From a checkpoint of a small mixture-of-experts model trained on Wikipedia.
Size: 14 layers, width 96, vocabulary 9630, 18.9M parameters.
Experts: 4 picks a token, a sigmoid router.
Training: a variant of SOAP for the experts, 3472 steps.
Below are experts of layer 4 (counted from 0) of a mixture-of-experts language model. Rows are named router (the router's row for the expert), gate (a neuron's input weights, with its number), up (a neuron's input weights, with its number) and show model dimensions 0-95. Each number is 50 + 10 x the weight over its row's rms, rounded and kept within 0 to 99.
Before each expert's rows: a language model's description of what the expert responds to. This comes from a sample of Wikipedia text that the model never trained on.

# expert 62
What it handles: CJK bytes, punctuation. Byte pieces of Chinese or Japanese characters, plus scattered punctuation and connectors such as !, of, hyphens and word endings.
router:38 46 47 39 48 71 48 47 64 46 71 42 46 30 57 50 43 49 47 60 38 42 55 33 46 53 43 54 41 56 38 58 48 43 50 48 42 63 51 48 60 53 45 56 62 46 61 49 66 68 44 48 76 57 52 58 41 47 50 59 44 38 40 65 55 67 58 39 59 37 52 52 56 41 65 40 30 45 54 56 40 45 43 57 54 46 59 54 54 24 53 46 40 47 68 26
gate4:27 59 51 31 58 63 29 40 45 64 57 42 44 44 30 39 53 41 60 62 47 48 54 55 56 57 46 54 43 52 77 59 59 42 41 49 53 48 58 38 44 46 73 49 28 50 66 35 53 57 43 60 70 36 45 57 61 51 54 52 35 34 40 56 49 48 47 40 54 55 53 53 45 51 45 65 39 60 61 39 63 55 43 46 58 68 43 44 63 52 57 55 56 54 45 48
up4:60 56 49 44 55 55 28 46 54 58 58 53 56 29 48 38 44 66 55 40 59 44 60 46 57 47 45 50 53 54 70 63 46 55 58 48 53 52 53 67 49 31 61 23 36 42 70 66 58 51 34 52 36 50 41 55 55 43 56 46 35 49 50 56 23 43 33 61 41 66 29 54 45 55 62 34 53 56 53 58 63 56 41 45 51 53 40 55 44 51 57 47 49 48 51 38
gate5:51 46 45 42 35 34 26 63 59 54 25 66 42 47 62 61 37 39 55 57 26 40 32 47 50 60 55 54 43 64 52 31 57 52 44 53 52 53 39 48 48 61 42 49 55 50 54 42 59 51 38 63 58 55 60 55 44 44 54 56 52 33 45 62 61 39 70 47 66 45 64 60 44 52 50 42 40 35 52 54 52 59 56 43 43 45 50 25 46 50 47 37 62 45 64 54
up5:37 63 41 38 36 52 62 48 48 38 42 45 43 52 57 49 72 54 61 52 64 50 52 44 53 54 68 49 48 31 41 58 56 40 56 40 53 48 57 58 52 42 60 60 38 38 43 55 44 52 40 24 60 47 50 56 51 63 52 48 60 51 53 47 50 62 32 58 43 68 37 56 34 50 68 49 44 59 61 32 34 39 58 57 77 43 44 51 53 69 67 51 52 57 50 49
gate6:51 61 51 44 61 45 55 51 30 56 61 65 62 37 36 46 60 47 41 48 50 63 56 64 45 50 52 59 48 41 56 33 62 49 54 76 44 51 43 52 38 44 45 49 54 64 40 43 56 61 59 45 56 35 40 44 36 43 31 66 51 48 47 48 50 43 50 49 31 65 54 40 50 38 51 53 44 62 43 66 52 57 66 57 44 41 63 59 55 12 49 62 52 58 47 49
up6:56 41 58 45 65 43 30 35 69 59 54 40 45 64 47 50 43 51 59 61 64 27 47 43 54 34 60 51 64 47 45 60 50 37 45 31 46 40 47 59 44 49 35 39 49 36 29 23 52 45 57 46 38 49 47 38 49 59 65 47 67 50 54 60 68 42 40 51 60 48 62 58 47 50 56 70 54 57 45 40 50 51 49 53 54 46 46 48 52 67 52 35 56 64 54 44
gate7:42 53 66 54 38 51 50 53 65 53 63 53 65 39 59 41 60 35 61 48 55 40 44 42 59 63 40 37 42 36 57 45 55 38 36 69 35 53 60 52 69 47 51 44 43 64 42 66 48 53 56 54 51 57 24 54 52 45 72 35 51 41 63 54 47 58 22 44 47 59 66 43 45 47 38 39 60 58 52 34 51 61 49 51 59 54 57 54 49 42 55 57 55 55 51 35
up7:56 59 49 48 49 51 29 40 39 48 54 45 47 54 60 52 39 42 46 58 33 30 43 54 54 38 51 48 46 53 49 50 48 52 56 54 35 52 38 52 46 71 47 39 49 44 52 46 67 37 47 51 70 61 55 58 59 52 45 55 47 36 43 45 48 63 50 41 57 54 47 62 56 75 38 45 80 42 34 63 56 50 66 43 39 52 54 73 55 51 42 25 42 45 68 47
gate8:27 46 42 41 60 36 54 54 55 65 63 54 36 40 39 63 72 48 62 55 61 56 46 55 38 53 46 45 62 50 48 47 41 45 50 36 47 60 48 34 63 55 54 71 37 52 59 63 63 48 58 47 64 54 69 40 32 62 48 65 36 50 38 74 60 53 46 38 56 52 54 43 44 34 42 49 49 40 57 25 54 49 43 48 57 52 52 44 41 53 37 45 58 60 48 48
up8:40 49 57 79 35 58 46 50 43 52 56 53 55 63 44 44 52 63 71 58 44 57 61 41 52 47 35 50 61 39 48 46 53 50 68 38 56 54 35 36 41 46 52 55 33 37 59 47 60 46 38 49 58 64 53 53 35 44 42 30 57 46 51 45 54 60 82 36 50 59 55 48 51 57 57 70 52 59 52 37 50 36 47 56 49 58 46 56 44 53 55 53 68 49 61 30
gate9:30 55 43 54 49 47 42 39 49 31 50 64 50 59 56 74 64 58 61 65 24 63 45 58 42 38 46 70 37 46 63 63 53 36 40 54 46 34 30 67 57 52 56 64 38 46 62 53 47 64 38 57 43 57 60 53 53 54 37 64 42 45 46 61 52 39 60 50 50 45 53 39 61 55 57 50 63 49 58 56 41 60 50 42 35 62 56 49 58 53 50 54 36 53 48 41
up9:43 56 59 42 55 54 46 34 50 59 49 38 37 54 47 56 44 61 40 46 57 66 40 68 55 48 56 55 45 44 37 55 64 48 45 43 47 41 40 54 55 75 53 73 64 67 31 37 36 45 50 46 71 58 54 40 54 62 39 70 43 47 65 40 63 62 30 49 38 53 43 40 59 40 47 42 56 48 53 51 52 40 61 63 54 39 35 46 55 35 54 53 64 39 49 49
gate10:32 51 44 49 67 43 59 40 47 53 57 43 42 31 62 61 53 64 51 49 58 57 51 47 54 48 50 64 46 51 35 46 40 31 58 44 54 49 60 39 47 47 33 59 55 64 53 49 60 44 58 49 62 53 52 56 51 56 53 60 53 64 34 64 40 65 59 41 39 59 48 39 47 56 46 36 47 56 53 66 50 40 42 29 61 34 39 34 55 36 49 51 84 43 64 41
up10:61 47 31 45 42 44 39 68 56 36 42 41 61 56 48 49 39 58 39 50 46 41 43 46 52 59 39 46 47 55 70 42 47 55 55 59 47 56 52 54 73 48 43 43 60 50 53 61 46 54 44 45 35 41 42 52 66 46 54 47 38 53 57 26 51 37 49 74 50 39 55 72 48 68 53 64 57 48 51 43 47 49 54 63 36 74 45 67 44 58 42 38 27 46 47 40